From a checkpoint of a small mixture-of-experts model trained on Wikipedia: 10 layers, 48 experts in each of 10 layers.
Below are experts of layer 2 (counted from 0) of a mixture-of-experts language model. Rows are named router (the router's row for the expert), gate (a neuron's input weights, with its number), up (a neuron's input weights, with its number), down (a neuron's output weights, with its number) and show model dimensions 160-319. Each number is 200 + 40 x the weight over its row's rms, rounded and kept within 0 to 999.
Before each expert's rows: a language model's description of what the expert responds to; "raises" lists some tokens whose logits its average output raises strongly, later layers aside. This comes from a sample of Wikipedia text that the model never trained on.

# expert 20
Description: Digits in geographic coordinates between degree, minute and second marks like 42″W, plus numbers in table cells and money figures.
raises: ".", ")", ",", " "
router,220,162,164,126,213,133,196,258,215,224,233,154,134,273,166,204,209,182,178,158,303,181,194,217,152,150,201,195,159,243,191,162,284,264,248,208,241,190,175,130,161,239,123,200,156,150,191,204,207,203,159,262,195,178,151,191,246,107,224,239,107,322,181,115,225,233,143,247,209,199,189,190,183,214,254,271,157,153,168,190,192,233,180,183,259,151,270,236,187,241,280,184,191,287,188,181,216,196,177,251,224,270,222,169,280,173,207,164,177,208,212,241,208,211,198,279,157,246,210,263,240,192,245,205,178,225,169,212,214,163,227,241,200,257,226,237,176,208,199,162,178,149,189,124,228,218,221,191,253,210,266,168,227,263,187,142,156,230,232,110
gate0,195,237,167,149,221,223,197,220,186,165,240,182,227,200,205,108,253,171,228,192,185,133,137,167,168,169,177,204,175,199,217,159,241,199,242,210,219,204,269,184,206,234,113,146,203,225,272,252,162,147,183,264,190,211,183,114,289,164,246,158,212,236,207,171,154,92,237,203,224,201,187,129,176,271,177,214,204,176,232,185,191,217,177,230,162,184,206,203,146,215,210,260,154,171,184,192,188,251,241,186,144,115,222,216,179,197,249,169,235,200,209,203,275,167,222,187,161,225,211,216,196,291,208,192,202,254,213,219,286,191,191,229,180,158,219,242,175,167,176,209,208,157,164,251,252,178,161,225,185,162,89,232,194,233,153,247,240,140,174,139
up0,210,208,225,191,151,215,227,206,215,236,173,235,180,208,233,82,191,183,174,170,142,232,143,256,144,147,183,144,171,230,221,141,168,200,198,210,224,235,288,198,250,139,219,200,185,198,231,175,126,90,205,207,162,251,179,183,219,240,175,207,173,206,248,197,209,232,198,178,253,249,114,231,160,220,155,186,270,180,233,156,272,173,198,267,83,214,143,192,162,232,195,195,147,126,168,214,208,212,220,250,173,167,239,168,160,139,206,145,168,188,196,151,234,223,213,216,161,195,184,199,226,195,123,126,120,241,207,137,220,159,192,149,214,144,135,157,228,235,137,230,270,203,187,244,198,228,142,210,215,135,217,256,241,113,205,242,218,230,247,200
down0,204,186,218,224,173,214,185,332,289,197,192,195,272,228,188,130,158,121,248,157,194,134,232,213,235,211,233,224,214,209,219,176,264,220,184,201,274,227,219,181,235,227,230,226,186,214,217,156,154,253,222,237,205,206,199,192,203,158,98,170,153,183,179,162,193,243,247,240,278,166,251,243,208,200,183,190,212,248,170,256,152,127,256,219,156,214,168,164,163,87,245,255,153,209,143,139,179,282,274,244,188,203,198,186,225,158,252,254,141,175,193,172,247,187,171,189,233,133,164,195,210,211,154,121,262,261,207,104,203,228,233,145,202,237,151,166,195,140,252,235,243,184,138,189,129,213,277,196,181,173,181,210,180,189,194,250,279,204,139,250
gate1,83,179,246,142,199,255,153,240,232,210,216,256,147,207,214,221,214,181,237,225,193,181,200,122,198,126,207,160,204,184,153,208,281,216,167,239,248,204,194,119,198,209,186,239,215,202,165,226,225,220,103,164,188,208,227,264,241,203,251,249,213,218,115,84,268,147,212,189,149,172,267,194,154,193,178,243,174,162,166,215,248,213,128,160,179,191,220,256,261,190,197,204,278,164,201,216,198,246,254,178,211,244,242,203,197,247,212,239,151,169,193,181,267,269,176,254,228,261,165,203,230,206,206,163,208,173,230,179,134,258,190,126,140,130,192,217,215,154,171,156,214,243,180,261,146,223,190,119,229,231,168,174,214,248,184,131,239,214,212,120
up1,162,184,124,200,166,246,192,163,258,185,253,189,202,174,180,196,214,182,168,185,240,205,218,172,137,172,211,210,214,229,216,198,209,255,217,133,205,220,259,247,132,117,194,183,132,207,161,228,181,159,309,188,248,152,192,273,203,239,172,171,232,220,166,248,171,292,248,176,199,205,184,165,230,188,190,284,138,175,159,191,167,218,319,193,217,195,199,188,165,196,213,245,241,292,177,165,216,126,214,107,232,191,253,203,230,163,161,211,221,211,171,252,157,156,221,173,217,209,136,192,194,192,204,216,158,204,221,201,244,118,222,260,282,188,248,232,271,215,197,243,184,168,212,192,185,167,179,252,200,154,239,195,219,137,242,165,239,269,220,224
down1,222,186,196,218,212,169,163,182,219,209,135,227,132,224,218,213,196,192,167,229,72,174,239,234,213,249,183,222,130,180,195,139,218,204,176,256,161,201,249,154,226,174,192,180,214,235,223,271,161,192,173,160,205,134,255,209,282,174,240,220,204,195,158,127,172,221,180,179,181,178,242,139,240,182,198,218,202,211,184,190,169,313,231,259,215,214,169,221,162,240,195,250,232,282,265,165,164,176,189,161,157,152,210,170,203,190,193,130,146,233,279,162,208,241,215,269,139,132,219,198,242,234,178,89,224,234,168,255,231,144,170,224,198,215,208,121,179,195,195,201,176,133,297,175,159,237,217,127,229,227,229,198,196,218,157,247,211,203,179,179
gate2,198,193,167,240,144,185,204,212,215,154,233,172,222,172,180,256,196,216,232,218,209,190,220,313,200,185,240,240,241,250,230,162,278,247,149,210,172,131,223,218,227,198,191,214,142,176,203,240,175,204,188,204,122,227,234,210,188,132,154,202,163,187,207,173,163,270,198,142,187,228,185,215,202,186,194,186,215,122,228,232,186,263,233,169,76,244,118,198,193,176,97,137,217,196,184,205,229,194,209,229,174,260,165,234,211,217,205,167,206,226,182,233,110,213,192,207,196,218,150,231,235,195,247,210,178,251,210,164,252,246,183,274,238,196,187,188,217,165,179,216,141,214,241,209,198,218,214,200,221,181,254,152,251,245,177,218,189,167,186,190
up2,263,194,163,186,155,224,211,197,197,164,203,172,137,222,220,181,219,195,211,110,164,201,202,258,231,129,172,182,255,217,240,242,183,228,91,171,228,150,215,266,248,267,143,241,125,95,251,214,202,233,238,156,106,189,169,182,213,210,238,183,201,168,247,240,176,201,287,210,211,255,216,118,198,134,177,269,208,194,223,159,159,206,212,223,153,229,212,158,222,161,145,157,248,163,187,215,241,247,248,112,189,285,199,216,156,201,200,203,241,204,178,212,211,188,168,266,114,229,153,209,208,195,198,243,110,230,245,232,310,215,213,286,254,250,152,296,269,254,278,175,141,178,214,180,259,222,230,166,221,239,231,180,236,216,240,227,241,188,172,214
down2,243,198,166,215,206,194,200,248,239,162,220,244,257,186,224,239,173,191,172,210,175,190,228,218,222,196,216,181,219,186,187,280,233,169,208,264,154,211,200,160,204,122,191,198,220,121,242,260,198,173,154,235,154,240,150,134,167,163,203,209,202,201,103,184,212,185,244,196,116,265,249,216,182,164,205,205,149,176,232,268,153,229,245,248,171,167,276,148,211,171,150,225,259,210,335,231,168,216,198,123,182,163,210,239,294,209,133,162,174,173,139,140,151,231,265,250,202,188,263,178,173,207,223,277,209,199,282,191,217,214,182,199,247,193,159,190,202,212,220,232,132,207,234,240,216,162,204,191,213,168,215,181,231,184,185,188,205,152,214,203

# expert 15
Description: Short pieces near a word's start, such as un in launch and announcer, plus se, re, slash, part and National.
raises: "e", "it", "a", "i"
router,222,212,206,137,214,127,148,222,239,175,191,206,173,232,135,192,283,178,71,194,160,212,247,168,178,203,202,195,202,171,189,153,205,222,279,185,189,241,207,139,152,200,205,129,209,206,220,186,249,214,254,201,171,226,176,197,245,155,265,144,173,156,258,225,221,165,144,188,188,234,185,211,197,109,277,227,236,178,182,177,244,254,174,234,224,203,279,230,241,275,235,230,140,222,271,221,239,174,185,198,232,210,237,192,163,226,187,192,213,229,224,148,252,306,177,246,168,199,202,239,166,203,206,216,195,166,177,194,161,239,252,186,165,175,196,164,148,130,210,277,177,243,175,233,220,260,185,185,209,194,206,179,208,181,228,210,223,206,130,175
gate1,264,140,141,193,195,180,261,139,249,132,220,297,187,172,234,151,216,225,177,168,215,220,270,195,106,198,264,135,226,173,161,172,219,205,151,145,170,169,260,242,197,148,257,243,221,203,161,246,213,216,112,155,188,192,184,220,279,238,174,156,242,119,219,193,220,155,237,148,110,263,122,148,142,242,187,240,199,101,174,142,170,257,179,261,218,202,193,216,182,222,153,199,148,208,181,198,232,248,175,172,142,210,186,168,184,185,250,258,246,203,142,206,191,120,193,162,168,176,232,191,234,191,154,182,155,190,235,183,211,221,268,241,180,183,191,251,158,191,209,269,139,247,254,222,207,205,148,163,195,153,159,214,197,195,177,147,155,173,250,224
up1,175,236,194,171,151,206,238,184,222,177,127,106,285,215,218,119,183,210,177,239,227,210,201,164,230,216,176,159,194,181,171,168,174,206,289,208,244,219,193,188,146,191,149,179,186,120,159,175,208,148,220,173,181,196,85,204,230,201,202,244,187,185,169,246,201,183,189,220,148,218,160,220,276,228,232,174,209,211,171,197,180,203,183,216,222,243,153,177,159,168,210,241,186,221,166,234,218,202,187,216,227,259,172,252,220,130,191,230,149,162,201,182,231,204,283,157,169,163,164,136,278,179,206,180,177,135,181,313,232,201,165,291,123,183,139,271,226,219,169,197,175,160,219,211,124,213,145,171,202,193,208,201,264,179,211,166,238,189,148,221
down1,208,257,168,185,207,156,111,137,233,123,214,166,165,225,260,152,266,176,225,186,229,185,259,228,252,116,227,157,196,178,193,232,177,158,162,133,179,160,216,204,216,247,209,278,177,197,156,138,158,195,138,142,232,204,218,195,238,233,78,136,178,218,255,217,170,225,251,159,182,169,228,192,224,180,256,186,169,202,124,217,153,211,131,228,262,251,162,171,218,158,235,239,241,117,157,161,230,257,233,269,245,287,223,267,249,172,244,220,71,268,211,191,171,226,183,254,202,191,168,178,192,185,188,216,233,173,217,175,225,232,231,212,140,265,284,149,167,142,219,161,134,165,176,229,211,164,121,201,197,230,210,271,276,225,201,203,234,224,213,239
gate2,182,246,240,243,330,131,199,205,201,161,135,207,176,239,182,274,172,169,245,211,227,196,212,182,193,190,176,208,251,151,179,204,210,160,168,218,164,213,219,138,165,228,234,125,193,226,180,164,143,168,182,211,231,224,228,236,182,217,191,205,214,148,194,146,147,181,183,166,129,210,216,195,187,190,216,238,225,171,149,243,236,195,265,220,235,222,167,227,164,227,205,181,232,259,187,246,261,193,187,236,153,155,202,224,124,192,177,181,178,143,207,147,271,255,172,203,166,204,251,214,204,179,190,166,206,231,126,215,162,265,219,137,205,157,260,143,172,241,184,265,164,247,191,230,147,171,176,189,266,221,101,239,133,89,152,196,193,159,284,210
up2,130,258,224,227,275,143,159,232,144,106,179,240,252,255,230,219,211,207,207,195,161,200,178,220,249,174,213,215,223,134,184,167,207,87,175,179,246,130,236,174,215,211,201,180,117,206,181,172,174,224,196,207,213,184,164,242,238,187,209,222,185,166,257,175,184,187,209,146,132,194,239,158,171,260,190,183,205,233,234,221,204,226,291,198,180,235,222,236,226,166,223,149,263,215,199,223,244,192,189,143,120,176,205,246,189,231,191,177,197,162,193,162,221,196,212,142,195,230,280,175,230,157,187,176,259,234,96,266,204,261,213,178,211,144,276,158,259,216,176,205,191,187,170,165,206,208,177,166,207,247,160,271,191,100,208,152,196,130,298,254
down2,218,201,151,226,184,177,229,223,212,196,227,179,246,155,185,140,295,206,176,154,158,164,217,241,138,163,305,210,163,213,134,255,204,198,195,178,207,211,228,250,305,207,162,206,159,173,178,213,161,179,205,214,183,193,254,169,123,201,228,195,253,220,218,149,222,180,191,185,123,309,199,156,184,195,254,219,195,172,212,138,156,122,353,223,74,228,147,206,241,254,171,153,193,117,163,209,211,183,170,287,179,175,155,266,251,176,246,189,181,209,195,151,116,175,268,263,235,226,163,214,230,177,222,260,203,179,221,234,216,240,157,199,261,230,181,198,210,198,209,209,180,131,202,186,137,170,187,199,140,188,248,202,230,232,108,190,236,218,179,167
gate3,165,277,196,203,181,201,186,267,194,181,188,252,213,171,255,208,202,233,172,176,248,215,200,192,113,247,217,170,230,236,148,144,206,177,235,211,168,196,143,207,181,215,219,186,163,176,247,223,200,191,164,243,118,127,266,164,255,156,225,147,178,173,141,218,172,88,197,198,185,260,198,152,209,139,213,251,312,161,179,209,122,160,216,130,131,206,253,177,245,167,153,168,189,189,175,197,221,220,235,250,188,140,177,182,191,249,186,163,212,262,211,180,184,182,156,202,243,238,180,180,188,228,158,253,168,157,136,207,222,160,210,209,210,205,149,210,185,169,219,155,255,168,183,230,150,225,118,157,172,197,223,176,150,116,224,109,226,204,173,131
up3,154,211,188,160,122,178,162,245,194,240,226,244,273,265,244,224,195,203,158,259,223,217,170,195,171,176,208,223,248,219,222,241,227,161,175,224,149,186,195,244,194,278,251,194,209,212,224,167,209,207,187,269,171,139,248,228,189,144,163,102,234,169,194,186,195,160,247,201,178,203,219,82,209,155,171,274,274,228,187,240,115,226,182,121,169,144,264,186,204,99,183,115,219,99,129,173,155,120,185,185,214,228,220,149,208,282,197,187,211,215,204,203,147,190,173,137,260,208,229,194,220,212,166,202,152,133,154,172,198,190,206,290,182,155,216,188,196,181,196,161,215,218,211,253,163,189,196,172,172,223,209,123,145,97,110,164,198,194,271,195
down3,195,203,162,231,171,186,204,221,190,279,232,180,190,228,187,173,111,249,218,174,246,114,186,201,261,149,193,187,232,166,242,175,176,247,243,150,240,235,167,233,67,198,167,197,261,165,157,181,207,164,175,220,133,175,195,204,211,210,180,228,253,200,234,224,172,155,187,211,199,273,164,255,198,191,84,260,222,263,188,249,255,174,190,232,225,204,194,165,187,138,203,111,231,216,212,209,187,244,183,187,206,138,196,194,205,168,206,213,217,296,162,214,253,213,239,159,186,234,228,267,198,166,287,299,269,238,253,205,129,121,148,234,213,157,147,233,204,217,133,200,267,205,170,210,175,258,175,242,178,203,225,143,167,161,143,253,239,207,196,223

# expert 36
Description: Word-internal or final pieces like ing, th, ck, nd, ed, as in Further, both, Elizabeth, lacking, earned.
raises: " and", "er", " in"
router,269,206,168,179,190,242,176,159,205,236,166,163,189,194,193,222,234,84,200,124,173,250,225,144,206,107,197,141,145,201,210,229,216,215,199,144,214,186,73,257,202,237,181,147,194,166,235,227,220,215,175,234,244,165,239,185,202,155,207,152,199,290,234,194,231,221,187,146,180,253,141,172,245,127,210,264,256,190,192,214,174,182,225,146,233,209,267,227,165,207,250,182,175,259,182,257,191,219,232,190,252,211,303,139,270,103,171,141,238,216,207,193,181,123,147,200,194,240,182,185,207,210,182,203,125,264,192,81,207,269,190,211,149,121,162,130,205,212,161,171,218,242,164,183,197,219,184,182,230,278,217,179,222,230,182,152,210,199,215,189
gate0,221,212,145,248,154,218,230,215,180,203,198,139,260,284,194,136,243,257,238,190,177,190,145,200,211,154,239,127,184,215,231,214,250,224,206,217,228,205,148,261,192,238,236,235,175,213,216,246,189,248,167,151,163,261,245,215,161,229,148,215,177,208,176,153,180,193,203,202,257,141,219,201,170,345,254,114,261,223,207,221,218,223,245,157,215,205,229,179,198,191,176,204,238,284,173,326,249,279,247,201,248,237,233,175,192,160,156,280,212,169,176,140,184,239,175,231,190,269,152,195,219,248,160,197,190,173,118,236,195,277,110,226,178,153,120,211,203,194,146,201,220,191,168,205,180,195,213,266,163,195,227,114,215,224,168,181,163,144,255,207
up0,93,237,188,241,201,221,261,195,208,244,276,180,149,165,199,221,238,182,269,243,236,136,132,233,240,88,173,224,231,240,214,162,230,191,207,200,158,183,161,156,154,253,206,232,154,166,150,219,210,229,161,192,343,178,187,262,179,261,189,252,174,228,203,151,85,280,235,204,174,219,234,156,171,270,245,158,150,232,176,207,243,217,185,214,135,209,253,210,253,197,241,248,171,211,186,173,212,134,256,226,211,222,237,198,217,306,205,192,191,203,213,161,194,169,157,152,203,208,184,141,195,179,233,177,185,205,92,259,221,181,268,163,202,180,203,186,147,148,164,203,192,174,249,213,202,253,148,145,176,144,180,215,141,239,196,246,192,141,193,118
down0,243,142,268,172,309,209,168,182,226,178,202,236,186,96,228,147,214,194,197,171,188,273,188,210,149,193,185,230,160,240,161,241,250,208,268,202,193,189,219,176,224,208,213,164,195,165,224,174,208,221,180,184,207,261,205,223,184,204,182,214,245,158,273,170,318,199,242,176,197,208,229,187,237,197,246,143,128,199,181,261,144,185,177,207,256,161,190,212,183,174,226,176,243,215,285,196,231,169,220,214,232,171,274,206,180,166,215,276,163,269,208,172,214,199,101,272,144,108,174,209,212,184,176,197,171,187,218,158,145,255,230,190,212,158,182,200,200,197,186,208,252,225,216,306,187,139,187,189,144,200,145,223,195,207,171,119,158,175,209,217
gate1,184,171,237,196,224,187,206,261,187,207,180,248,203,242,167,297,253,208,183,218,166,224,208,198,196,154,131,185,254,172,236,181,162,195,165,215,150,190,121,234,145,133,185,166,169,176,193,227,205,315,231,303,210,241,236,159,225,209,156,187,253,234,235,229,203,230,193,221,231,203,159,186,200,180,265,256,181,332,273,207,201,201,189,237,216,126,164,168,267,127,255,256,129,246,135,192,244,227,217,96,275,192,184,210,242,165,172,199,294,223,198,264,158,130,207,148,216,225,186,160,195,187,209,220,231,264,214,216,197,178,226,169,229,121,121,114,187,191,164,244,212,236,237,213,143,181,186,209,189,219,193,205,156,240,168,195,179,163,180,272
up1,179,260,201,198,203,249,270,197,197,162,181,210,179,230,203,170,190,171,161,251,234,151,235,101,243,179,208,226,243,185,180,175,143,217,179,176,178,174,121,211,119,151,273,192,130,206,85,217,184,236,180,165,250,212,199,157,226,195,245,199,195,155,160,140,283,207,208,200,201,223,166,207,313,179,231,192,187,296,226,152,190,262,113,166,101,226,153,202,236,176,142,219,142,170,202,211,232,206,192,138,206,198,198,224,182,209,212,195,188,263,221,221,204,100,273,183,288,253,144,201,245,209,162,134,282,281,128,238,176,174,211,135,194,253,191,147,183,208,238,217,141,176,229,226,232,226,187,224,207,266,207,265,117,187,152,242,192,183,186,206
down1,187,238,196,203,193,243,166,171,201,204,153,168,182,182,182,183,211,197,149,176,304,182,225,246,244,155,203,249,151,182,167,175,180,238,142,241,151,243,167,194,338,203,176,206,180,149,163,151,247,175,249,200,252,163,224,179,134,134,193,186,206,174,176,271,179,230,174,159,182,181,117,139,246,278,195,180,206,108,175,177,219,244,176,188,245,180,278,189,235,202,148,141,200,135,183,154,174,156,153,205,170,164,256,191,204,197,151,208,150,255,204,202,240,204,234,152,182,161,152,223,189,237,180,205,156,208,232,200,269,191,145,157,229,225,309,199,213,162,192,221,306,158,166,203,130,247,155,217,191,165,247,185,146,175,156,187,139,231,186,170
gate2,207,160,191,215,290,181,236,215,142,176,183,163,92,193,109,251,237,184,199,168,194,145,245,184,138,188,260,196,275,105,159,172,207,191,207,200,256,185,212,211,173,244,329,112,194,208,226,183,178,162,248,169,191,200,217,202,179,194,196,261,162,267,225,162,204,250,197,131,246,187,209,129,224,170,169,226,238,191,208,196,229,217,244,174,264,179,241,152,241,208,240,253,210,111,178,231,145,254,213,162,212,155,151,254,236,232,190,229,180,245,210,144,211,129,209,194,210,279,241,197,147,127,229,294,230,213,150,159,158,195,200,158,204,210,198,191,206,159,175,232,221,161,241,187,218,264,205,204,248,213,189,232,246,188,212,217,218,156,197,251
up2,228,188,206,233,269,143,199,144,240,189,191,251,304,258,200,159,222,186,190,216,274,197,134,267,222,240,274,201,243,130,224,161,162,233,154,185,233,194,136,244,153,221,162,196,240,162,210,200,231,204,175,174,174,261,224,274,265,238,159,160,204,97,115,238,190,136,172,132,181,199,265,207,263,148,222,192,156,248,168,312,211,170,206,255,220,171,153,219,235,315,102,142,181,156,194,165,124,196,180,199,158,173,248,159,131,294,227,154,183,217,207,113,211,229,164,204,187,199,233,209,243,216,215,178,239,242,206,142,175,197,233,203,182,230,193,221,156,232,207,192,149,159,237,309,222,244,212,202,275,213,155,249,171,214,115,180,219,181,150,168
down2,180,257,196,206,234,192,205,167,238,250,182,155,164,260,167,205,253,184,186,244,247,229,221,102,156,132,161,167,253,245,215,244,207,195,215,208,217,226,197,177,239,200,253,154,195,195,181,177,213,217,116,286,209,139,256,132,119,234,244,231,184,238,133,236,183,263,287,243,236,168,161,180,199,192,277,188,202,231,205,177,223,234,123,198,235,201,256,173,197,200,212,206,173,198,255,196,236,261,246,219,238,241,340,264,172,156,200,236,190,185,146,212,266,215,196,181,147,210,238,280,251,187,196,164,268,171,189,190,285,226,203,187,84,211,220,207,197,125,209,202,166,230,202,68,158,247,212,214,191,175,186,187,282,187,169,240,197,241,191,214

# expert 7
Description: Word-final noun suffixes completing a word, such as ment, ction, tion, ence, ctor, as in armament, function, destruction.
raises: "s", "al", " |"
router,286,110,294,196,216,195,175,198,294,212,140,183,166,217,266,224,215,143,205,276,177,214,159,176,90,228,235,209,210,153,232,227,217,200,229,176,110,166,243,200,173,194,165,180,239,137,247,211,244,216,246,206,226,199,245,216,191,184,280,167,248,157,224,255,212,233,245,158,287,234,135,157,246,188,185,262,270,176,193,241,234,201,288,303,194,166,199,219,154,266,249,160,212,201,153,246,241,230,233,232,236,222,216,227,225,226,171,182,266,204,300,192,189,171,128,175,196,216,154,183,241,208,147,165,194,159,178,119,181,221,230,246,143,204,265,131,191,168,200,194,238,188,261,201,202,209,188,125,250,232,258,167,211,233,192,212,197,216,216,180
gate1,236,247,266,149,287,189,190,222,207,180,183,249,223,252,142,227,169,248,217,149,182,203,215,220,177,229,185,160,215,266,156,166,210,185,214,216,203,265,216,156,148,88,213,235,193,181,153,200,236,218,207,262,273,190,213,180,266,154,140,244,159,161,156,234,204,242,131,135,195,117,271,163,245,206,234,146,167,176,201,186,184,248,172,213,153,218,179,161,131,233,240,280,203,175,247,246,174,207,218,121,288,178,227,187,208,201,176,133,176,163,203,203,252,162,160,218,188,171,177,139,159,134,258,177,199,137,204,192,156,219,220,199,212,244,196,213,185,169,190,248,190,182,288,221,163,157,324,153,236,203,167,146,158,183,158,130,92,236,159,212
up1,178,208,209,177,188,233,171,193,244,277,253,225,127,175,111,247,168,179,242,195,236,175,243,248,245,208,242,141,169,196,217,199,169,206,198,188,174,199,252,217,119,243,198,234,184,216,228,160,188,252,221,204,164,237,189,214,150,232,219,166,210,243,198,171,189,260,204,198,170,128,169,180,151,160,356,162,232,182,212,187,231,176,259,155,195,225,135,116,193,158,163,192,126,117,282,313,198,196,248,230,299,216,255,92,190,224,231,194,218,144,186,218,204,206,205,204,221,222,175,140,248,261,172,155,226,152,147,238,203,208,231,171,150,166,198,202,253,209,258,220,274,221,246,189,100,151,254,227,220,190,282,201,191,160,139,207,156,214,138,249
down1,185,225,261,142,229,200,220,227,145,159,136,219,242,234,210,241,170,242,249,169,151,210,180,161,159,246,157,174,238,205,221,210,226,278,198,203,229,150,102,148,201,158,234,262,219,183,244,192,225,109,286,150,151,235,205,179,185,199,205,126,218,221,153,204,251,189,260,180,200,202,265,239,119,244,236,174,117,233,217,333,198,189,133,212,212,216,124,156,204,195,149,167,171,174,219,163,241,176,240,186,228,235,120,274,235,150,179,142,261,150,163,253,235,205,147,200,172,234,266,223,247,221,179,222,189,211,155,241,263,173,163,221,175,178,233,222,195,202,214,191,204,175,141,184,185,191,280,214,184,236,237,151,233,258,186,88,240,172,211,228
gate2,152,237,176,158,272,238,186,234,200,182,205,152,215,254,150,167,207,190,125,155,141,241,230,225,218,178,239,207,197,329,190,139,195,200,158,175,153,181,220,161,184,178,221,192,164,203,249,160,216,205,148,178,239,143,275,181,233,228,220,230,165,213,254,170,148,173,196,198,163,146,196,175,147,216,258,193,226,231,206,164,166,251,282,230,161,146,182,157,258,142,248,197,161,114,176,163,206,182,208,221,266,248,171,250,223,187,237,209,257,131,125,215,173,130,193,264,169,193,151,145,196,244,147,211,207,261,243,211,221,214,196,157,241,241,216,114,154,233,242,254,171,204,182,192,166,166,210,179,176,202,197,231,175,274,166,169,171,174,150,161
up2,224,209,120,211,195,217,158,151,173,186,238,93,210,241,215,226,206,203,198,203,166,261,190,175,213,168,177,131,213,171,119,206,217,149,107,204,164,130,222,196,219,287,149,184,242,241,170,234,212,254,150,249,258,185,181,184,153,204,146,198,246,211,309,236,151,197,192,146,199,195,211,141,120,260,228,198,196,195,206,230,214,206,178,256,249,126,128,202,261,185,200,260,205,152,155,183,222,225,315,168,241,169,190,183,201,189,183,208,159,218,194,210,204,146,182,223,215,155,216,119,128,195,111,206,231,250,234,170,211,219,247,140,205,232,216,105,233,249,239,119,229,228,179,216,133,168,247,254,216,150,227,192,103,230,175,177,167,213,200,184
down2,331,221,133,175,210,224,158,213,161,232,199,219,174,200,218,185,156,184,163,100,225,216,205,207,222,140,217,259,208,210,216,175,188,231,208,128,196,209,175,136,184,165,262,199,203,169,177,168,171,171,232,216,238,221,264,211,189,152,209,210,128,197,133,200,254,231,237,173,171,187,201,243,193,185,187,171,201,224,245,176,172,167,261,229,198,242,196,120,181,127,111,137,202,198,173,247,254,251,178,166,235,243,203,147,180,185,283,170,246,172,262,268,169,268,233,164,261,224,159,246,122,277,192,245,255,126,148,207,265,166,267,183,254,234,213,242,145,266,279,202,211,227,194,205,181,108,183,270,245,204,208,194,192,236,262,241,164,165,152,191
gate3,216,215,226,230,200,89,121,264,159,158,213,231,201,152,202,186,143,201,231,186,215,192,232,223,272,189,112,237,165,212,185,190,199,235,245,201,175,249,190,160,178,155,158,191,170,203,204,193,218,193,187,133,223,252,154,230,218,231,206,153,153,196,183,203,252,215,218,198,182,206,151,146,150,168,202,135,232,155,192,174,146,124,226,266,314,209,213,189,218,184,168,221,187,238,205,191,208,196,185,166,192,178,139,277,218,260,133,176,213,239,230,162,165,259,198,188,233,180,178,204,169,239,292,178,168,218,178,230,155,157,205,154,233,167,173,144,167,227,265,197,171,176,204,172,137,164,105,156,248,178,227,219,212,106,196,241,151,224,200,225
up3,225,275,182,174,306,156,302,180,238,203,217,275,203,185,182,234,204,170,141,201,212,187,169,175,214,237,229,207,196,232,210,218,160,258,179,231,248,197,174,205,235,166,228,232,198,148,197,212,192,205,175,174,240,248,247,153,264,179,239,226,158,218,146,136,175,175,223,193,260,256,222,209,239,147,221,213,235,152,190,170,220,235,164,198,181,211,168,245,165,197,222,216,216,131,232,220,181,250,204,187,156,120,210,104,163,195,183,210,166,217,203,288,301,248,136,175,195,242,174,250,237,204,148,206,207,181,190,195,202,190,142,117,206,195,237,269,163,114,168,182,171,170,196,216,261,211,254,199,185,206,209,163,288,209,162,177,233,156,209,225
down3,228,184,216,220,200,221,240,262,121,199,207,228,196,174,226,182,123,155,211,143,208,226,265,179,240,198,162,245,274,215,226,149,157,200,193,193,152,205,211,257,214,211,218,243,198,182,245,177,184,182,150,226,222,232,157,149,261,217,236,214,152,230,194,187,217,139,176,149,238,263,167,133,170,239,217,109,242,126,191,171,152,241,171,190,235,199,261,158,223,185,172,218,190,263,185,191,203,212,181,256,210,182,327,265,221,186,171,179,180,243,223,273,219,208,169,150,228,240,241,204,254,215,172,203,170,130,162,256,231,253,284,251,219,177,213,202,145,115,230,175,158,193,273,245,208,189,176,220,197,173,143,253,180,201,202,204,134,272,210,230